{"balance_bias": false, "beta1": 0.95, "doc_mask": true, "dataset": "wikipedia_en"}
Below are experts of layer 4 (counted from 0) of a mixture-of-experts language model. Rows are named router (the router's row for the expert), down (a neuron's output weights, with its number) and show model dimensions 128-255. Each number is 128 + 32 x the weight over its row's rms, rounded and kept within 0 to 255.
Before each expert's rows: "raises" lists some tokens whose logits its average output raises strongly, later layers aside. This comes from a sample of Wikipedia text that the model never trained on.

# expert 7
raises: " LINEAR", "sburg", " JPL", "eting"
router [118 127 142 134  73 149 143 140 139 177  84 127 153 175  96  84  53 100 136 107 143 126 108 111 137  98 102  86  34 123 171 134 159 141 145 161 139 136 117 128 113 141 148 114 196  83 130 120 192 143 168 141 107 154  73 122 178 202  83 199 192 101 187 134 129 147 142 111 137 129 122 104 147 104 166 127 169 140 124 144 204 121 166 147 146 102 129 115 144 121 156 179  99 101 148 142  99 148 128 143 170 101 113 113 176 140 120 149 146 139 103 118 139 214 166 107  73 136 113 131 142 138 130 118 118 116 141 186]
down0 [108 183 107  98 198 118 120  86 177 117 125  85  92 151 127 140 161 138 126 162 141 111 124 150 128  60 132 129 179 102 158 123 101 184 165 146 164 135 106  92 184 123  94 138 163 129 124 135 142 137 152 151 102 177 118 174 106 118  73  49  91 119 148 103 162 140 131 131 115 106 146 106 153  79 161  94 123 117 118 104 154 110 195 122 192 197 138  85  97 166 139 160  90 110  92 161 107 159 179 152 107 151 138 147 124 135 112  81 112 171 135 194 190 150 142  84 115 169  95 124 142 112 109 130  62 148 167 118]
down1 [105 141 140 119 112 140 101 139 101 112 122  82  97  69 125 114 100 117 141 132 115 117 159  80  74  60 151 134 159 145  85 132 147 131  82 196 142  74 100 178 162 170 143  64 150 158 130 117 131 127 116  74 117 168 128 171 141 112 103 105 152 179 145 158  98 129 140 163 159  72 122 147 149 141 135 152  92 198 148 105 175 118 157 122  36 186 155 116 105 175  96 177 119  91 166 136  79 144 128 145 115 172  70  79 132 161 165 166 130 141 116 155 172 134  99  68 101 136  83 132  92 163 124 105 150 119 106 125]
down2 [ 58 147 122 157 180 106  94 105  71 106 167  69  99  97 164  99 146 131  91 106 160 143  86 102 164 158 142 130 168 113 132 113 146 124 109 147 192 139  94 128 160 157 155  68 143 130 143 131 123 105 170 130 131 152 143 116 149 103 153  92 105  93  61 186 154 140 143  81 203 108  98  72  98  89 151 129  46 144 138 169  75 164 149  80 137 112 134 166  74 175 162 149 131  56 160  48 158 127 120 102 144 147 126 157 136  82 152 150  92 155 123 114 125 140 109 156  89 122 111 159 124 151 138  97 150 123 161  88]
down3 [121 105 165 120 166 115 131 114 166 150 129  85  90 140  99 120 121 129 168 160 133 101 146 117 167 148 116 134  63 122 105 137 106 121 128 189 155 126  75 141 138 127 155 198  89 101 109  47 144 110 112  88 173  99  76 109 170 142 139 151 105  79 105 106 153 154 121 111 185 139  68 104 141  34 209 168 137 129 114 153  68 126 132 207 173 180 198 190 148 127  72 112 148  94  84 147  54 113 141 160 161 100  93 118 166 184 106  78 158 131 128 140 145 118 129  89 145 141 101  96 133 121 196 232 176 104 110 118]
down4 [124 151 156 108 130 129 135 125 146 131 126  82 105 122 177 162 205 110 106 129 126 144  44 153 110 156 123 132 149  94 127 178 159 141 143 123 184 101 172 123  34 134 152 142 171  84  87 151  90  90 149 107 112 108 190 160 189 177 125  74 111 122 168 128 136 109 122 121 138 140 122 142 159 120 108 112  93 143 195 118 107 128 185 158  96  97 153 197 137  85 162 136  98 114 166 121 100 137 172 106 129 131 114  59 175 126 102 140 144 103  88 144 136  78  12 127  71 155 133  95 167 116 119 174 149 111 149  83]
down5 [115  80 180 115 123 139 173 119 145 179 127  52 111 104 152 132 175 137 119 129  87 195 164 128 141 104 116 140 104 120  97 176 105 145 141 128 129  77 142 134 206 132 154 100 199 179 128 137  73 151 107 138 145 141 102 156 151  73 115  73 109 182 114 131 148 150 169  65 117 109 174  73 136 119 158 135 163 105 124 134  93 100 105 153 159  80  86  88  97 162 155  65  94 142 146 118 147 136  64 113  94 189 150 126 127 102 180 137 123 140 106 124 159  60 167  82  94 125 159 124 125 113 121 127 141 142  29 112]
down6 [100 109 128 179 157 166 117  95 145 113 126  76 123 123 109  50 122 145 118 147  98 158 133 110 137 146  75 130 137 138 131 158 129 173 132 150 161 132  94 126  91  98  91 122 108 147 140 167  82 141  98 133  96 109 125 179 192  95 110 194  98 130 132 152  99 140 175 165 105 108 144  86 147 169 146 133 124 164 161  84 104 129 143  81 118 136 142 157 158 124 160 122  98 117 162  84 139 138 108 117  95 185  60 176  44  67 110 161  90 136  88 125 175 148 138 131 163  85 120 146 103 156 119 107 120  90 179  49]
down7 [ 94 157 104  82 137  61 214 133 168  81 168  75  64 163 197 168 118 104 142  87  75 158 117 140 155 187  75 127 166 124  97 141 190 155 133 152 111 141  98 169 114 142  88 171 121 126 161 156 174 146 114 125 140 132 182 117 114 109 117 102 108 121 141 108 123 108 174 143  94 199 117 125 118 146  66 164 150 118 163 174 146 128 143  95 124 142 119  83 116 130 124 109  96 148 175 139 137  96  88  64 159 161  66  63 149 170 137 176 111 140 182 171 152 100 160 150 125 125 105 103 109 136  84  93 176  77 116 133]

# expert 6
raises: " LINEAR", " JPL", " Candidate"
router [121 145 137 131  96 145 117 154 136 164  70 122 140 201 101  87  74 102 129 104 152 131 126  96 130 106 105 101  37 128 169 142 157 126 154 153 134 128 103 112 109 130 164 117 195  86 133 144 180 144 162 134 107 147  72 140 169 193  83 193 190 114 179 158 147 152 140 140 148  93 116 117 153 102 178 115 162 154 116 133 181 102 165 141 135 122 150 132 152 120 161 180  95 115 139 139 109 125 153 144 168  98 105 103 171 146 138 117 158 141 108 132 153 211 177 104  65 148 146 123 135 133 123 107 134 136 139 184]
down0 [165  83 154 138 212  91 108 132 132 152  98  28 112 152 121 117 125 105 183 128  73 166 136 138 139 127  82 133 129 134  99 122 118  94 109 135 102  62 157 100  97 144 191 101 114 175 122 103 130 130  81  76 101  94 117  87 165 141 100  53 180  90 139 168 139 128 117 147 105 102 168 122 123 119 174 153 110 172 135 172 141 149 136  97 127  78  87 121  97 111  92  87 150 108 114 144 156 110 125 119 181  79 168 122 104 166  72 134  92 101 131 144 124 162 103 143 108 183  93 113 132  86 122 131 172 133 148 123]
down1 [166  71  74  92 144 126 160 112 125 113 157  43 104 161 114 163 155 133  74  86 110 160 127  72 156  85 166 126 164  74 118 121 135 124 109 162 136 120 146 121  98 157 154 144 115 101 115  87 152  95 144 149 150  93 103 121 150 146 132 142 129  58 157 171 114  78 219 106  56 133 122 106 133 127 164 116  62 124 141 167  93  79 155 100 131 142 122 159 122 153 106  87 165 151 137 111 183 140 143 120 148 132 160 130  86 109 189 135 127 153  95  70 143 154  75  95 136 144 163 124 164 114 112  92 171 134 125 130]
down2 [124 138 173 121 136 123  86 110 163 145 154  75 147  83 146 131 137 105 126 120 128 139 150 138 128 148  95 109 124 147 112 106 160 111 127  92 189 143  95 124 164 123 130 126  85  81  97 114  85 103  90 185 157 131 117  55 143 145 134 136 124 177 128 163 139 162 164  83 125 143 102 135 132 168 125 165  71 153 151 153 123 134 173 112 133 163 199 139 214 132 175 186 123  97  92 113 128  56  60 151 116 166 112 140  46 177 150 133 113 155 135 127 140 114 131 101  94 106  64 153 153 129 151 146 107 156  85 144]
down3 [ 94 143 157 173 118  67  95 135 103  93 119  29 145 156 138 139  94 166 150 122 120  91 156 130 128 114 163  89 121  90 152 214 154  93 145 166 138 179 145 105 157 153 156 135 189 136  84 137  99 107 136 126 120 105 192 172 116 155  69 103  99 150 133  93 131 144  96 123 126 110 160 159 112 107 163 116 133 143  79 128 120 132 132 132 129 157 125 168 130 129  68 166 163 134 144  89 136 128  93  92 119 195 153 122 193 125 181 164 149 110 123 160  83 158 177 151  65  92 144 126 125 144 144 121 146 119 162 110]
down4 [144 117 113 178 139 132 147 203  99  44 162  87 119 153 134 100  90 154 121  88  66 118 147  99 160 100 129  74  93 140 151 113 137  98  95 145 107  79 139 143 121 115  39  76 165 119 133 124 107 106 105 122 168 141  94 116  79 142 125 152 149 149 133 154 147 190 191 146 149 122 144  99  44 147 153  86  45 101 163 149 132 144 167 146 128  95 124 132 111 156 127 115 240  86 125 193 139 152 116 187  71 110 116 121 205 148 165 153 124 135 100  92 158 165 193  95 126  86 101 144 133 123  94 110 155 119 115  70]
down5 [147 172 133 149 158 167 154 107 120 131 170  64 140  98 139 124 158 145 110 157 122 181 103  97 141 180 116 171 159 118  98  96 169 124 100 142 202 142  76 142 149  93 135 146 119 111 126 138 106 151 110 140 182 157 100  73 146 118 121 123 110 139 110 122 150  78 202 108 107 168 120 134 149 160 113 150  52 179 118 144  83 134 182 164 123  81 109 172 139 167 145 169 133 134 132 147  92 114  93 135  81 154 113  92 110 114 165 139  93 127 120  97  78  97 181 115  83  70 143 127 111 131 139 132 149 107 113 111]
down6 [165 120  92 139 135 146 123 155 115 165 146 104 166 109 162 146 117 144 138 144  96 148 138 122 183 114  91 144 209  87 185  92 176 142 130  53 116 168 128 127 158 130 158 147 178 100  85  95 135  91 153  72 137 145 138 176 159 118 117 216  66 148 105 106 126 132 179  92 134 164 113 109 178 132  83 135 118 124 118 119 127 117  69 161 149  67  67 119 143 105 108 192 123 119  72  95 118 150 150 114 181  81 107 105 164 135 152 154 156 151 134 155 166  97 115 138  90 133 131 122 128 118 157 110 143 106 130  89]
down7 [142 104 103 107 132 123 150 110 158 144 105 125 145 152 157 161 134 103 101  89 143  41 137 126  67 139  96 137 123 145 136  76  76  83 152 115 157  70 115 121 135 104 137 166 171 114 143  88 153 103 148 192  88  94 101 121 133 181 131 150 134 117 172 149 167  87 118 120 121 149 130 147 106 165 210 116  92 164 120 119  88 107 103 121 154 243 182 125  95 120 160  90 113 130 119 126 164 131 197  72 126  93 144  80 144 139 165 144  52 110 160 160 105 123 163 119 151 131 120 164 143  62 104 116 131 151 108 132]

# expert 3
raises: " LINEAR", " Candidate", " whom", " Tower"
router [ 91 133 133 111  66 133 123 161 144 165  82 135 147 176  95  74 116  68 152  71 158 118 133 104  96 109 109  96  58 119 171 164 143 156 140 158 166 155 119 101  95 145 152 118 202  54 123 163 176 149 158 151 113 138  76 141 204 190  91 161 196  84 152 133  96 164 114 150 141 106 131 136 144 132 181 126 165 177 132 138 180 121 158 124 151  98 136 119 188 114 155 177 110 115 141 137 124 162 132 146 173  89 116 111 159 138 133 122 135 155 109 138 131 198 138 101  69 134 148 114 121 127 113 118 125 139 133 174]
down0 [120 108 152 125 107 145 125 115 182  87 136  63 142 118  70 131 187  99 113  93 182 147 116  89 119 125  96 141 178 142 120 101 121 129 125 162 155 165 107 142 146 122  90 129  85 116 146 139  90 138 115  99 142 154 133  49 114  47 155 121 131 140 139 102 120 141 123 161 117 145 120 149 143  88  80  91 128 110 161  98  86 106 127 169  87  98 189 167 134 130 160 118 168 123 148  78 131 141 131 137 124 120 104 159 136 153 172 153 103 165 133 119 133 102 216 188  57  98 123 181 142 162 178 110  87 136 116 145]
down1 [124  83 145 115 164 150 186 132 105 166 110 143 131 125  90 107 142 146 156  89 147 137  88  92 126 122 139 120 103  89 177 114 125 112 118  89  67 150 202 154 176  59 134 140 172 155 132  85 149 108 137 143 120 153 131  74 135  92 155  67 143 118 132 151 125 158 136  90 131 110 191 131 134  76 175 114 129 147  81  93 140 110 126 155  87  72  87  85 108  99 164 145 128 111  95 150 149 159 151 166 124 102 137 118 126 127 160 122  98  56  89 209 159  99 159 132 129 144 109 139 139 128 157 147  70 153 120 178]
down2 [116 131 135 157  78 142 108 151  99 138 134  76 150  97 174 110 134 161  93  58 108 110 116 129  90 192 143 110 135  92 124 109  71 127 174 161 156  88  87  81 158 117 103  89 148 213 140  51 118 138 122  98  88 102 138  95  72 193 174 148  89 130 168 148  97 107 151 151 143 143  94 143 116 120 133 169 187 156 129  94 197 121 174 131 122 109 140 169 101 126 119 139 139 102  88 115 121  88 154 179 192  83 172 134 145 156 122 144 130 106 124  88 132 113  88  93 131 118 100 114 131 171 184 174 127 102 181 180]
down3 [166 127 104 128 125 149 100 177 134  85 111  98 102 187 117 139 116 145 143 171 102 166 146  69 143  56 119  67 136 178 146 111 119 133 196 159 114 116 135  58 143 111 116 151 164 127 166 145  54 184  96  96 101 170 119 143  98 161 185 141 126 141 162 120 143 168 131 156 133 125 115 100 131 123 102 121  93 192 144 131 160 148 139 150  89 135  96 155 110 129 112 113 144 108 122 133 126 109 115 106  77 109 150 191 116 180 125 133 128 146 110 107 110 129 113 140 137 156  89 140 155 137  75 120 134 109  89 128]
down4 [204 115 206 139 136  92  81 101 128 147 149 128 100 138 141 107 141 148 195 214 131 106 176 102 115  86  98 132 164 134  69  84 108 115 130  76  78 125 141 125 164 140 147 147 121 196 108 192 154  83 105  96 129 142 110 103 140 116 151 192 166 149 171  81 170  79 111  86 150 100 175  99 135 120 119  53 188 178 104 114 130 168 170 106 122  94 144  86  99 101 152 137 116 166 168 107  85 143 128 137  56 170 112 170 143 171 191 135 113 153 135  97 144 120 165  95 142 216 115 144 120 115 167 112  78 144 167 105]
down5 [118 123  84 137 150 214 106 137 139 129 167 102 132 113  89 154 136 123 167 122 233 149 119 164 163 110 174 117 162 135 137  61 118 125 142 138 145  79 123 115 161 147 115 150 185  92  89  91 154  78 107 154 123 171 124  92 106  72 121 154 142 143  94 164  89 169  92 148 130 152 124 154 158 149 107 123 135 186  80 100 126  77 115 127 166 120  93 130 142 176  89 107  64 101 174  89  88  95 133 111 126 156 130  73 157 152 106  84  89 178 100 123 158 114  96 127  85 124 164 104  98 119 156 181 205 119 165 144]
down6 [121 106  93 117 174 190  71 180 170 130 115  62 125  95 183  79 104 107 113 131  82 144  49 157 107 106 121 148 137 123 100  95 100 100 124 112 144 196 121 128  84 103  61 179  69 130 143 192 117  67 107  95 163 135  67 114 167 132 167  81 168 176 139 118 146 134 124  90 110 121  97 131  77 189 107  80 123 118 107  84  69 164 120 150 167 110 191  56 151 163 144 158 169 124  97 105  96 106 176 149  90 100 135 112 152 165 129 156 146 134 149 139 161 152 131 153 137 115 127 121 127 123 166  94 134  64  82 120]
down7 [150 185  83  93 190 133 142 133 165 161 139  57 141 171 128  96 117 197 114 119 150 119 124 133 103  86 112 157 110 129 125 106 146  61 160  76 112  89 137  89 156 131 120 128 111 166  77 111 148 131 103 140 166 105 131  95 184 192 119 107 147  80 143 154 106 101 161 182 120 101 135  81 170 152 126 159  96  79 129 153 195 144 124 123 137 157 128 104 157  83 135 192 156  91 143 140 171 134 119  63 163 189  53  96 110 135 175 149 112 148  94 104  63  74 100 154  88 116 154  65 125 128 146  79 130 108  81 137]